Weights of a small mixture-of-experts language model, trained from scratch on English Wikipedia.
Size: width 512, 61.5M parameters.
Experts: 64 experts in each of 12 layers, a shared expert of 256 neurons.
Training: a variant of SOAP for the experts, 489M tokens, 3733 steps.
Below are experts of layer 3 (counted from 0) of a mixture-of-experts language model. Rows are named router (the router's row for the expert), down (a neuron's output weights, with its number) and show model dimensions 384-447. Each number is 50 + 12 x the weight over its row's rms, rounded and kept within 0 to 99.
Before each expert's rows: "raises" lists some tokens whose logits its average output raises strongly, later layers aside. This comes from a sample of Wikipedia text that the model never trained on.

# expert 57
raises: "active", " zone", "ference"
router:64 58 38 64 38 32 52 64 36 62 41 56 75 71 58 38 35 40 38 39 60 25 64 51 71 70 54 52 43 65 58 41 61 48 62 38 55 64 37 62 61 41 59 35 63 60 55 26 39 58 52 60 40 45 56 63 58 45 41 43 56 33 62 55
down0:30 59 50 60 45 72 37 64 60 62 50 77 61 40 47 60 52 41 48 50 39 33 47 58 47 38 72 36 43 41 65 57 47 79 44 34 33 39 53 40 31 61 49 62 46 52 34 50 54 41 61 45 61 73 36 65 58 50 60 40 31 50 34 48
down1:39 58 37 29 47 62 60 43 31 31 52 30 38 48 58 53 57 59 41 42 48 50 38 38 24 63 64 70 68 54 60 45 63 50 35 62 62 50 50 32 69 48 39 52 65 58 49 21 68 64 41 77 22 58 66 64 62 54 24 74 47 68 36 29
down2:58 41 39 44 44 58 51 65 53 73 61 62 56 38 65 40 54 55 63 42 53 50 26 80 57 49 80 65 65 41 30 77 49 52 69 40 33 64 29 40 42 42 72 34 50 53 29 62 56 46 58 41 40 37 36 52 58 27 56 53 47 56 59 50
down3:40 67 52 53 49 46 49 58 50 39 46 67 56 42 46 48 55 62 55 53 57 59 48 59 46 57 53 49 41 45 50 43 49 29 51 35 44 55 55 39 51 51 37 40 45 63 83 60 58 52 54 62 67 58 51 55 40 64 65 43 40 63 59 31

# expert 54
raises: "4", "3", "5", "6", "0", "8"
router:59 46 38 48 62 52 45 41 39 49 28 52 57 59 37 46 36 44 45 63 54 57 53 52 59 49 55 64 30 68 62 47 68 63 64 40 62 61 35 59 57 48 57 51 56 55 56 38 55 37 21 52 34 45 56 59 50 57 42 47 50 39 35 59
down5:52 42 48 44 40 39 46 46 38 51 51 51 44 42 50 44 69 65 53 40 64 54 35 62 41 58 59 35 55 76 64 51 32 56 46 36 50 53 65 33 62 59 35 51 61 57 63 46 39 56 49 57 66 26 54 40 59 45 65 70 56 32 63 48
down6:18 42 47 46 57 64 54 45 49 49 54 60 42 44 56 37 51 42 46 63 53 49 59 43 59 56 36 23 64 35 65 50 72 39 61 55 34 58 27 57 27 55 36 44 67 67 26 53 58 59 61 76 35 37 63 55 41 35 49 56 75 49 44 71
down7:60 31 38 54 35 58 45 56 47 43 73 23 38 43 47 35 33 60 73 54 54 28 51 46 74 32 51 58 61 64 44 66 69 62 39 37 46 46 50 26 52 60 39 47 43 48 49 64 42 39 32 54 61 72 50 53 52 56 61 39 67 49 58 62
down8:55 67 63 62 38 45 35 45 36 56 44 53 59 70 35 34 74 60 43 46 51 51 65 34 39 59 50 40 40 30 62 30 64 58 65 45 49 59 71 58 59 67 28 54 65 65 43 50 27 35 46 35 36 23 38 69 58 48 27 54 45 44 41 58

# expert 6
raises: "ly", "like", "board", "ral", "to", "used"
router:49 32 42 54 54 31 74 61 41 73 64 48 48 24 78 51 33 47 49 57 53 43 53 61 44 48 45 61 60 54 54 33 49 22 46 41 65 58 46 58 55 44 40 35 73 48 68 27 49 66 76 54 37 56 66 41 70 37 57 69 55 41 66 46
down0:52 50 47 37 54 38 45 53 71 79 51 39 55 32 31 43 60 56 54 64 38 62 38 48 68 45 34 43 57 44 49 36 47 42 54 45 48 51 41 47 37 49 38 39 58 66 33 43 28 62 53 38 26 69 40 47 52 44 59 38 65 49 43 44
down1:58 55 52 71 49 64 63 45 49 49 38 45 43 54 64 55 53 38 67 40 39 44 51 81 42 40 37 51 54 39 44 26 53 50 32 39 41 53 65 51 71 65 36 40 56 41 39 69 49 60 41 54 56 63 60 46 46 62 55 42 43 58 70 44
down2:52 59 48 44 43 55 64 49 70 31 47 76 45 55 58 42 67 71 44 53 52 56 57 49 25 58 63 33 48 45 41 40 62 45 38 28 41 47 69 47 50 54 65 34 67 76 43 71 47 33 64 40 49 62 43 56 44 51 42 57 38 36 47 52
down3:30 33 40 39 42 43 30 36 51 61 75 53 36 60 61 57 36 37 65 61 52 38 67 43 68 29 57 47 46 62 43 59 55 47 43 60 34 53 53 10 59 48 70 40 61 50 48 55 51 55 22 50 64 66 48 61 55 69 71 43 30 62 32 77

# expert 27
raises: "ate", "ates", ".", "'", ",", " ("
router:48 50 57 63 46 36 35 60 52 59 52 60 57 35 71 30 44 38 55 57 39 71 39 42 55 70 37 71 35 52 58 67 58 57 44 56 51 54 48 52 29 44 59 41 51 49 63 38 36 55 62 42 45 40 38 65 38 44 38 74 41 56 55 48
down0:48 49 62 49 67 52 72 45 51 41 47 47 55 66 54 49 47 50 50 40 42 73 59 34 73 55 40 60 68 63 33 62 57 44 59 61 47 51 33 76 49 55 30 46 25 52 41 64 47 65 48 42 50 52 53 28 48 38 40 36 49 50 37 57
down1:48 50 49 46 39 36 58 40 37 56 37 64 37 76 54 46 44 54 61 55 53 22 32 67 47 56 43 38 37 72 46 42 46 28 63 45 57 48 56 58 54 64 52 67 49 61 77 39 47 33 61 36 34 54 51 57 34 34 38 55 55 78 55 74
down2:54 44 64 37 33 56 66 52 75 49 54 42 58 58 43 48 36 14 53 69 60 49 51 49 56 51 57 45 54 50 43 52 63 48 46 40 20 40 46 62 50 46 45 40 29 42 63 52 51 41 50 47 52 62 59 24 61 51 65 59 60 47 42 38
down3:35 60 44 59 52 47 57 63 39 44 31 52 46 41 37 44 42 38 59 45 71 71 57 39 43 58 54 38 49 54 39 60 63 62 49 31 47 54 72 40 64 42 43 67 55 39 72 43 39 26 64 51 71 34 66 67 46 45 43 60 48 54 48 60

# expert 15
raises: "ph", "g", "h", "ville"
router:58 65 54 47 55 61 72 57 42 51 35 37 50 64 34 38 63 56 42 49 42 34 57 63 51 62 60 31 47 66 58 41 70 43 42 42 62 73 45 56 37 49 48 58 64 68 69 75 65 61 33 57 29 47 68 47 43 60 67 59 66 49 63 48
down0:57 56 58 48 41 40 64 43 33 59 42 78 43 64 44 71 42 60 61 55 44 65 66 55 49 64 46 44 57 51 39 40 49 52 50 50 53 58 52 43 59 70 50 49 55 47 65 56 45 49 24 57 67 41 63 51 38 57 48 42 61 48 41 53
down1:68 39 67 53 43 61 48 46 55 43 50 45 47 40 55 42 31 57 47 33 39 59 60 51 44 51 42 42 63 52 51 66 39 45 53 49 39 36 46 72 44 57 42 71 62 51 43 50 61 62 49 60 39 42 49 52 51 62 63 50 47 38 65 47
down2:51 60 39 34 66 48 34 47 27 47 33 45 24 51 58 37 48 56 60 61 62 64 38 55 65 37 51 38 71 62 67 34 51 44 35 46 71 50 37 66 28 62 56 41 58 31 57 34 49 47 47 28 39 42 62 60 69 60 32 52 61 61 61 71
down3:48 28 61 51 57 47 69 61 45 44 37 42 35 25 67 57 55 58 49 54 44 63 35 77 48 52 45 47 48 63 39 36 50 62 52 39 50 42 34 40 56 43 58 65 45 45 60 56 63 56 50 32 62 64 72 59 55 66 51 47 65 47 43 32

# expert 24
raises: "nam", "sen", "rel", "cast", "face"
router:65 60 38 60 42 53 56 58 27 60 31 54 71 71 51 38 34 36 40 35 65 28 62 57 72 67 48 50 33 65 59 40 60 52 58 40 60 59 38 61 61 45 59 33 60 70 56 35 37 64 53 62 45 56 62 63 54 42 36 40 63 34 58 53
down5:46 55 62 45 57 47 49 53 68 52 45 50 37 45 37 45 58 66 55 34 28 40 55 37 48 48 52 44 41 37 35 36 50 47 47 42 47 45 42 45 56 53 59 39 54 22 38 43 46 68 25 60 57 47 55 38 33 42 33 60 42 52 63 40
down6:53 35 58 59 32 36 55 31 45 55 41 65 56 41 40 66 39 57 39 54 48 47 37 45 68 65 70 36 51 49 47 46 43 48 52 30 35 60 18 53 55 36 88 55 42 61 50 60 51 34 54 52 64 42 40 44 68 50 54 76 57 67 49 53
down7:49 54 46 60 47 58 26 49 54 36 42 33 63 35 32 34 55 57 38 40 44 27 48 67 40 31 39 35 92 43 44 42 36 57 57 63 51 64 65 53 43 50 60 55 63 40 31 34 67 70 46 41 63 57 45 55 38 45 56 75 48 33 67 54
down8:58 62 31 48 48 68 37 47 27 50 44 58 28 31 35 31 43 56 50 43 54 56 82 39 39 51 85 31 48 42 40 58 55 46 63 33 56 46 56 53 55 44 43 30 50 63 29 67 63 43 49 69 63 44 48 42 71 47 46 66 22 60 42 48

# expert 39
raises: "ined", "inal", "ini", "ina", "in"
router:70 61 50 49 61 44 35 64 40 61 39 59 48 41 26 37 52 42 35 54 56 55 38 42 55 57 45 52 36 56 60 61 52 68 50 44 52 70 46 55 42 41 50 55 47 37 62 66 35 38 56 65 53 27 43 55 47 48 39 66 57 43 38 43
down0:53 39 52 69 56 50 60 49 41 34 42 61 41 53 52 73 54 45 53 36 38 36 50 29 64 56 56 74 41 71 35 53 59 33 39 76 60 43 50 23 61 68 44 70 44 40 59 41 53 45 68 48 51 49 66 64 43 75 56 50 53 45 61 43
down1:68 46 53 55 34 67 47 65 52 53 64 64 52 47 51 46 51 63 67 68 63 45 36 35 52 61 56 50 50 38 76 38 53 41 51 55 40 61 63 71 56 46 57 64 47 68 33 62 59 68 37 55 39 34 41 53 36 34 44 59 59 61 54 55
down2:48 69 55 57 67 65 40 32 48 37 37 48 36 46 61 44 41 39 33 64 39 43 65 47 41 68 48 43 38 50 49 46 55 44 61 44 48 63 53 47 40 51 57 44 69 28 32 38 39 51 35 32 53 56 43 56 51 48 47 24 55 60 23 34
down3:60 48 24 33 63 56 54 43 56 60 77 62 56 46 51 58 41 20 49 33 59 46 64 55 37 61 30 51 73 65 55 52 53 51 63 46 47 39 42 68 40 52 55 83 39 55 46 48 56 45 57 65 44 43 64 43 72 21 48 34 32 32 41 44

# expert 29
raises: "per", "ular", "ty"
router:59 62 37 70 47 39 61 59 35 63 39 61 69 57 74 36 32 44 47 43 59 43 65 47 71 61 49 45 46 66 58 30 55 57 60 40 56 58 43 56 63 41 47 41 62 57 56 33 25 48 48 60 51 40 70 59 56 41 45 53 62 39 49 45
down0:45 50 75 51 42 56 32 46 45 66 55 73 49 62 65 70 48 57 59 52 59 53 52 62 43 35 34 72 54 70 69 39 46 53 68 48 69 32 33 28 44 55 69 42 29 60 57 49 51 37 38 31 30 40 38 46 57 57 47 36 31 46 56 41
down1:71 55 49 45 72 58 56 34 30 55 54 54 65 52 36 32 50 31 55 53 55 49 54 43 50 44 30 60 58 34 49 40 57 56 56 31 50 46 56 70 60 58 55 48 49 40 42 24 43 67 35 47 43 36 55 28 58 48 55 66 35 54 54 40
down2:42 62 55 54 58 65 66 49 58 54 49 55 61 47 35 42 42 45 62 68 38 54 46 58 83 55 56 47 62 62 59 36 36 37 56 76 51 51 41 48 38 60 46 64 47 55 55 56 45 49 35 58 78 62 53 45 52 41 55 55 41 54 39 53
down3:60 42 56 54 51 36 63 41 56 33 59 57 71 55 46 57 45 31 37 43 85 52 52 56 33 52 73 13 49 69 57 63 55 49 53 32 48 57 43 50 52 46 53 49 34 45 73 30 46 40 47 47 54 46 48 54 57 69 33 19 41 38 39 44

# expert 52
raises: "board", "ice", "sp", "head", "-"
router:58 61 40 64 38 50 55 58 27 59 31 43 70 69 56 38 34 35 42 43 62 26 67 51 70 70 46 49 36 66 58 39 63 49 57 40 60 58 39 61 68 43 56 34 59 51 59 33 39 61 58 59 37 41 58 63 63 45 35 53 60 41 67 42
down0:53 40 20 56 61 41 37 49 49 57 61 77 47 60 83 43 52 37 45 53 44 46 59 48 53 56 51 45 46 31 48 38 64 40 52 41 42 49 56 15 58 42 61 45 57 65 61 61 43 49 68 46 49 56 63 68 86 83 69 42 47 63 62 52
down1:45 24 44 33 47 65 36 64 34 57 56 39 57 41 40 58 45 50 39 55 50 47 31 56 50 70 51 38 45 86 70 42 37 39 45 36 39 32 55 50 71 66 55 43 53 35 48 53 58 49 51 46 24 41 58 44 54 63 55 71 56 56 41 33
down2:59 39 47 54 48 35 36 55 39 37 50 49 52 67 60 56 39 34 48 54 48 42 67 59 40 51 31 56 51 49 38 36 64 53 28 46 54 49 52 68 62 61 42 32 34 52 43 50 65 56 66 63 62 52 40 70 59 82 38 47 41 39 48 46
down3:33 37 44 59 67 72 46 60 67 34 72 48 51 48 34 58 40 71 49 33 74 81 46 66 47 66 38 72 41 46 62 36 61 44 40 50 54 39 48 58 60 20 38 53 68 45 60 49 51 35 63 62 49 55 52 47 36 35 26 44 45 21 49 49

# expert 31
raises: " of", " –", " that", ".", " -", " released"
router:61 49 48 35 39 61 38 52 51 74 57 72 21 45 51 37 54 58 36 61 50 52 49 48 47 56 60 51 61 64 70 39 43 42 42 51 73 61 37 52 28 42 66 44 67 52 63 48 39 45 70 71 47 33 57 53 67 38 59 67 59 32 63 33
down0:43 56 41 49 53 48 70 53 64 58 49 62 41 80 57 43 57 41 49 45 82 34 61 66 29 45 55 45 53 69 32 62 45 68 41 36 72 54 58 40 54 45 61 44 20 63 70 40 56 52 81 55 55 52 71 67 52 66 63 77 52 48 59 67
down1:31 62 50 58 52 46 51 39 39 51 47 47 65 60 38 49 46 48 58 39 35 71 56 61 66 49 72 39 38 39 44 46 67 51 38 70 18 66 49 45 47 58 31 45 38 55 60 65 54 65 38 63 41 47 47 49 48 66 44 65 40 50 74 40
down2:46 29 54 44 56 60 40 51 61 43 58 43 35 52 45 32 44 19 54 50 50 45 45 30 40 47 71 28 38 43 53 51 62 56 42 50 58 38 55 69 51 55 39 51 47 46 42 40 58 55 58 39 54 29 24 49 61 45 54 47 43 36 46 52
down3:48 60 48 64 46 53 58 48 23 34 39 46 69 35 52 44 54 37 57 63 44 67 67 37 61 59 52 44 41 23 52 39 63 38 38 56 24 59 43 75 51 54 47 44 34 59 41 82 54 27 40 57 43 57 34 49 64 43 51 42 54 34 49 37

# expert 11
raises: "ition", "itions", "ital", "ite"
router:64 65 44 64 46 42 64 55 32 61 31 49 75 60 56 43 39 37 29 37 63 32 60 57 67 66 50 55 27 66 59 32 61 51 56 36 50 57 39 60 62 43 61 35 62 52 56 38 41 56 49 61 41 49 63 58 64 47 44 50 62 34 58 51
down0:44 34 40 42 43 74 30 57 69 59 34 14 60 57 57 47 49 42 45 47 44 50 46 42 67 59 40 28 62 41 65 43 44 65 82 58 38 47 29 59 28 54 53 50 79 25 64 40 46 43 43 40 43 73 46 62 48 38 42 51 17 59 35 45
down1:64 62 52 30 65 39 58 54 43 61 69 38 39 42 60 66 52 52 26 41 60 56 62 56 29 38 58 52 49 47 51 48 78 64 57 51 94 44 28 51 31 43 70 45 55 26 57 62 50 30 27 49 52 54 50 60 43 57 48 62 66 45 74 58
down2:61 22 58 47 58 71 30 66 52 69 43 49 53 49 54 47 40 34 46 39 44 55 50 60 79 52 42 61 60 49 52 46 49 58 56 45 30 59 72 29 57 52 39 56 72 53 47 45 50 70 63 50 57 69 35 52 41 52 65 56 55 57 43 36
down3:55 62 56 57 40 37 44 36 57 56 39 35 45 51 43 44 59 46 45 36 60 34 43 46 49 54 44 64 38 52 49 34 58 44 64 58 33 51 41 43 69 38 47 65 63 47 48 57 50 43 59 48 35 40 42 60 39 56 35 59 35 38 43 67

# expert 40
raises: "2", "ric", "a", "un"
router:62 53 34 48 40 46 46 60 37 64 43 52 50 47 70 26 53 30 52 53 67 28 64 63 41 62 46 48 34 65 53 53 56 29 65 32 50 64 56 53 25 28 37 43 54 54 57 41 35 67 57 48 56 58 43 63 65 53 67 31 59 35 44 45
down0:44 39 29 51 47 53 72 57 57 44 60 62 60 33 54 59 34 47 62 47 54 36 52 51 42 32 38 54 51 57 50 40 36 46 37 26 28 61 22 57 44 40 69 73 43 59 63 34 55 64 47 56 54 70 25 53 45 51 70 34 71 48 69 66
down1:71 44 77 36 58 33 61 41 42 63 57 57 27 48 55 46 51 49 41 78 46 20 42 59 66 54 54 51 51 60 67 50 54 61 41 65 47 68 38 50 41 53 48 56 41 65 34 60 49 45 72 47 56 55 40 46 69 51 41 64 60 52 69 52
down2:61 52 78 46 59 47 71 57 48 56 66 38 62 50 63 48 65 44 72 44 45 45 63 42 60 61 48 57 55 41 64 45 53 71 37 46 33 46 42 49 64 40 67 42 56 59 58 48 52 86 43 30 51 53 54 51 47 59 45 49 55 42 41 37
down3:53 68 51 24 59 49 42 39 51 35 50 30 16 70 53 36 52 46 57 49 41 58 46 49 52 77 52 38 49 55 45 60 48 65 31 36 39 46 64 59 71 48 54 33 44 61 34 30 42 66 60 48 37 41 56 30 50 46 43 49 40 57 54 27

# expert 12
raises: "-", "or", ".", "\n", "un", "ad"
router:36 68 46 58 40 45 64 41 41 62 57 65 62 52 64 51 55 40 38 39 64 55 60 70 67 50 74 62 47 57 50 36 64 56 57 41 52 63 57 51 65 45 43 33 66 39 56 58 34 42 61 61 51 67 49 71 54 33 32 37 67 42 32 66
down5:60 40 62 55 38 55 62 52 63 39 60 23 61 56 37 61 68 54 55 48 42 44 54 42 44 56 26 53 52 56 46 61 51 43 41 34 39 64 29 36 34 39 64 44 55 55 60 46 56 26 41 33 38 35 58 40 28 62 49 53 48 66 45 47
down6:58 32 31 60 38 36 56 42 59 17 53 56 50 60 42 47 49 46 50 71 29 55 33 65 42 69 58 49 68 67 48 59 60 59 46 63 69 26 50 27 33 49 69 58 30 44 51 45 56 56 59 51 47 54 75 43 51 36 45 30 57 57 50 46
down7:66 73 38 56 49 41 55 65 48 69 29 47 48 62 56 48 43 53 45 48 51 68 50 59 58 88 29 45 40 41 50 27 35 37 43 57 60 48 48 53 60 67 68 67 71 48 61 40 42 62 34 46 60 55 46 54 40 34 43 82 28 48 40 27
down8:23 27 79 51 61 53 54 42 35 54 43 57 43 48 38 62 41 24 43 42 46 46 46 43 61 37 50 39 53 38 62 53 50 48 59 44 14 64 50 59 41 61 47 57 59 45 43 50 54 65 69 56 55 43 69 58 53 64 48 39 51 46 69 48

# expert 51
raises: "\n", " This", " With", " It", " He", " |"
router:69 49 37 36 60 58 55 56 36 65 40 38 46 57 52 44 43 44 46 50 57 61 48 25 65 55 33 88 63 54 58 51 61 36 69 32 60 48 26 58 50 44 21 45 59 46 59 28 38 64 70 60 36 41 45 48 46 40 18 51 48 39 64 56
down0:49 51 61 56 84 67 37 54 55 67 46 51 69 48 63 68 59 53 58 35 40 78 30 42 43 51 56 39 46 55 57 45 28 73 50 42 52 31 53 38 47 52 35 46 63 62 58 29 53 69 49 87 41 58 56 63 45 49 69 69 47 64 43 53
down1:60 45 58 40 48 61 57 53 55 57 59 60 52 63 32 52 46 47 61 53 60 71 68 57 52 43 54 49 52 42 59 34 47 62 48 68 56 37 50 37 44 26 55 64 47 60 39 65 40 44 55 65 65 27 53 38 70 29 44 33 37 37 62 48
down2:50 50 43 54 31 59 37 38 56 41 30 37 60 53 57 63 56 65 58 79 57 55 68 27 83 73 42 44 46 42 37 26 57 34 57 54 57 66 44 40 52 47 56 64 29 52 50 57 58 47 48 62 78 48 63 45 61 64 46 61 55 39 50 33
down3:48 57 58 47 57 61 23 61 48 43 95 73 58 52 52 38 36 53 50 45 65 48 52 43 48 47 44 39 61 43 62 50 35 65 47 53 66 46 64 58 41 29 63 68 61 48 39 60 44 58 42 52 59 40 51 64 51 50 59 51 54 50 48 60

# expert 23
raises: "oph", "iqu", "ician"
router:61 61 36 63 41 39 63 61 29 60 36 59 77 67 55 40 33 43 39 40 62 35 62 47 66 67 47 56 30 64 61 40 60 51 59 39 56 57 41 54 67 43 62 37 58 62 64 32 38 68 49 58 39 46 60 62 60 43 34 47 61 36 67 48
down0:43 42 44 50 59 51 29 33 47 34 59 70 43 31 69 47 51 56 50 28 56 46 46 75 52 47 40 41 39 53 28 54 46 38 45 67 64 54 52 66 48 54 47 48 67 43 35 57 40 49 30 52 46 47 48 64 56 76 56 52 42 59 61 39
down1:44 55 58 50 41 56 63 50 72 54 58 45 58 51 39 49 58 55 36 54 51 38 30 60 44 32 65 53 46 62 35 55 42 32 36 44 41 52 30 42 16 34 31 37 41 48 60 66 55 57 44 49 62 43 67 51 69 42 54 50 44 71 58 53
down2:55 54 58 54 47 53 56 47 40 58 43 51 49 44 68 52 50 53 66 47 38 46 51 51 54 46 22 78 54 30 39 55 55 36 68 55 66 37 62 52 58 50 64 51 40 50 34 56 47 65 25 53 60 42 46 57 51 42 43 63 54 55 51 36
down3:55 31 52 48 64 50 43 45 29 50 65 46 51 52 52 49 46 41 68 43 75 29 61 48 31 31 46 66 52 56 60 56 66 67 43 38 48 58 36 42 54 69 41 38 34 48 46 57 42 55 41 56 45 60 47 49 48 37 63 56 56 42 44 45

# expert 18
raises: "ological", "anth", "ically", "ic"
router:69 64 60 69 46 40 58 51 43 54 52 55 57 45 46 43 65 39 25 44 53 53 42 51 47 71 53 31 44 38 65 49 61 65 58 60 47 63 57 60 52 40 62 56 34 49 53 47 47 50 45 62 47 52 42 64 52 23 46 61 60 39 36 61
down0:57 46 85 61 55 52 54 43 53 33 40 37 40 31 44 56 31 30 47 50 42 62 85 53 67 41 59 47 52 43 54 46 47 55 60 60 46 56 35 47 43 72 40 67 71 38 54 54 43 47 38 54 60 40 49 58 43 74 43 54 49 39 55 59
down1:38 41 82 38 32 22 49 46 30 58 37 70 32 63 41 58 53 52 57 56 41 46 48 48 50 55 63 47 41 36 66 51 57 65 54 44 49 41 78 26 56 56 64 46 51 56 49 48 47 35 51 11 73 61 73 55 50 60 42 62 64 67 67 64
down2:54 45 35 63 40 74 40 57 69 64 50 69 61 72 51 55 66 38 77 39 41 86 50 46 45 52 50 30 38 48 50 27 41 62 32 33 46 32 58 39 28 42 44 34 43 67 58 34 58 44 64 28 62 24 48 38 47 58 60 55 63 64 58 70
down3:34 60 61 64 82 88 60 41 39 40 69 58 73 36 36 62 76 51 62 62 72 78 42 51 53 57 55 57 65 39 61 55 49 39 56 46 46 47 62 48 71 59 83 59 23 48 43 58 58 54 48 51 40 47 39 63 47 67 57 59 39 52 37 49

# expert 25
raises: "an", "er", "am", "y"
router:59 63 38 59 36 48 64 61 26 58 30 58 74 63 54 41 30 39 40 39 61 30 64 62 63 73 50 52 34 63 56 43 60 52 58 36 56 59 40 58 71 44 57 35 58 54 62 36 36 60 63 55 43 36 66 62 62 43 33 55 56 35 64 52
down5:57 50 40 56 46 62 43 46 63 24 33 58 45 27 48 52 61 71 64 47 52 41 52 58 62 58 43 41 60 38 71 54 59 56 50 46 52 62 63 50 53 27 35 60 68 49 53 91 59 41 60 63 49 38 52 62 45 55 53 34 36 57 42 44
down6:47 53 32 31 40 62 45 45 43 40 55 39 23 41 53 48 56 44 61 61 56 47 69 62 57 45 43 57 46 28 39 53 56 54 56 34 29 50 42 37 49 59 48 43 60 61 42 58 62 47 40 40 37 42 42 47 54 68 51 53 52 69 65 84
down7:42 52 69 59 14 54 56 43 59 63 75 75 33 36 40 59 28 46 53 20 46 72 39 66 54 31 56 47 47 38 78 47 49 51 53 64 55 45 42 45 53 33 43 68 60 39 54 56 53 72 60 52 66 52 71 55 50 48 49 60 51 38 77 48
down8:42 32 51 55 57 52 51 43 52 48 52 33 48 50 38 81 71 77 36 51 76 38 43 46 53 40 74 59 51 43 36 69 41 36 53 51 31 57 53 83 47 53 52 54 50 50 81 41 40 67 48 50 63 47 58 55 54 37 59 46 43 35 43 33

# expert 55
raises: ",", " (", " at", " |", "\n"
router:40 64 53 65 34 58 46 60 30 67 36 51 42 63 62 37 48 72 34 48 42 55 47 35 60 68 57 60 38 59 47 42 56 61 56 37 61 51 39 56 58 63 67 65 63 56 61 28 47 64 72 56 66 60 49 54 55 61 54 65 42 54 60 66
down0:24 52 50 59 69 51 75 44 41 42 55 51 39 55 91 53 44 53 53 51 39 56 58 46 69 43 40 55 39 67 61 56 66 68 71 23 43 55 24 31 45 63 41 44 42 62 43 49 57 48 42 61 45 68 60 44 42 60 49 58 45 60 41 42
down1:47 38 70 69 44 49 52 53 48 35 61 49 54 60 32 31 34 47 70 33 44 51 63 52 43 60 38 34 35 69 39 42 42 45 47 37 41 64 52 28 38 56 43 52 48 65 47 55 37 56 52 48 41 55 58 54 54 48 58 56 46 31 37 55
down2:63 43 49 43 51 43 49 64 47 31 49 48 42 42 44 61 41 30 54 57 61 47 59 70 67 35 66 58 45 82 38 47 46 44 22 48 36 59 47 31 56 44 10 35 47 41 43 65 47 73 39 72 55 32 39 23 46 50 64 50 57 50 37 37
down3:58 78 52 39 75 28 31 34 30 46 59 51 75 68 54 54 60 49 30 32 42 62 27 44 45 52 28 61 53 51 49 43 53 55 53 60 57 38 47 55 45 48 61 55 66 29 54 43 67 52 44 36 61 70 36 47 54 57 57 38 42 53 44 53

# expert 44
raises: " their", " life", "ests", "vent", " her", " the"
router:58 61 38 57 37 41 57 58 33 64 31 65 79 67 62 41 31 39 35 42 60 36 65 55 61 68 51 48 35 64 62 40 61 53 58 37 53 54 43 62 67 45 58 33 60 59 61 41 40 58 54 59 34 46 66 63 62 44 34 43 60 39 64 48
down0:45 82 38 49 54 78 48 50 55 62 43 73 35 38 60 44 54 45 53 41 69 65 80 35 56 66 64 23 32 74 49 49 56 60 51 51 46 56 51 50 59 31 38 37 55 48 52 53 48 49 35 53 65 35 56 50 49 60 52 51 46 44 55 55
down1:55 58 57 54 41 63 52 45 44 60 54 49 55 48 52 54 67 41 79 39 39 48 56 49 55 28 64 64 31 60 82 67 51 54 52 55 57 45 67 52 57 57 52 58 72 41 52 49 71 77 37 63 44 31 57 48 56 65 61 55 50 38 48 31
down2:40 59 58 34 56 46 75 51 51 24 30 62 28 51 33 46 64 52 65 41 64 59 76 42 39 44 64 44 58 22 66 43 66 45 47 51 36 53 46 58 33 55 47 41 42 51 54 47 52 65 55 39 73 52 50 42 64 38 56 34 53 54 18 26
down3:48 36 33 42 30 48 65 45 45 47 53 53 45 66 52 46 43 66 32 53 36 52 58 43 47 59 53 38 42 71 44 53 41 50 39 57 54 63 45 56 49 65 52 58 53 45 45 79 28 57 53 44 63 56 39 66 47 38 42 34 56 25 42 33

# expert 50
raises: "=", "Scientific", " ", "-"
router:48 75 58 64 53 51 64 47 47 53 47 50 74 56 57 54 56 54 65 55 66 37 62 47 59 32 55 62 44 46 58 75 62 41 51 27 56 42 34 37 63 35 34 55 68 60 51 48 36 46 15 51 32 34 48 46 47 34 37 52 60 39 56 41
down0:81 48 42 50 52 57 35 47 71 45 60 48 42 23 46 39 55 42 42 20 44 66 21 38 40 32 47 52 59 34 36 73 59 40 51 52 52 55 46 66 38 53 39 58 69 53 43 67 50 27 50 45 39 40 50 77 71 57 54 69 66 38 60 51
down1:47 60 44 69 59 50 59 39 63 48 40 45 50 59 66 48 60 56 59 42 31 49 54 52 55 69 37 53 67 34 49 49 62 57 44 59 41 75 44 61 62 74 32 10 40 69 41 47 48 63 34 42 48 47 64 34 39 45 57 60 42 64 35 59
down2:64 38 52 51 54 30 74 41 73 71 49 40 46 50 53 43 61 47 37 38 32 49 46 56 45 34 48 63 43 51 36 66 56 46 52 40 45 56 28 58 33 47 54 48 17 55 42 47 55 56 34 52 45 52 50 39 53 66 27 48 36 74 49 37
down3:51 60 42 55 47 43 32 29 49 40 50 46 59 36 62 59 53 57 47 51 42 54 40 48 40 38 48 50 48 40 53 56 64 65 45 59 32 42 56 45 30 61 40 71 42 41 50 49 30 52 44 48 52 45 51 45 41 36 64 61 59 57 44 42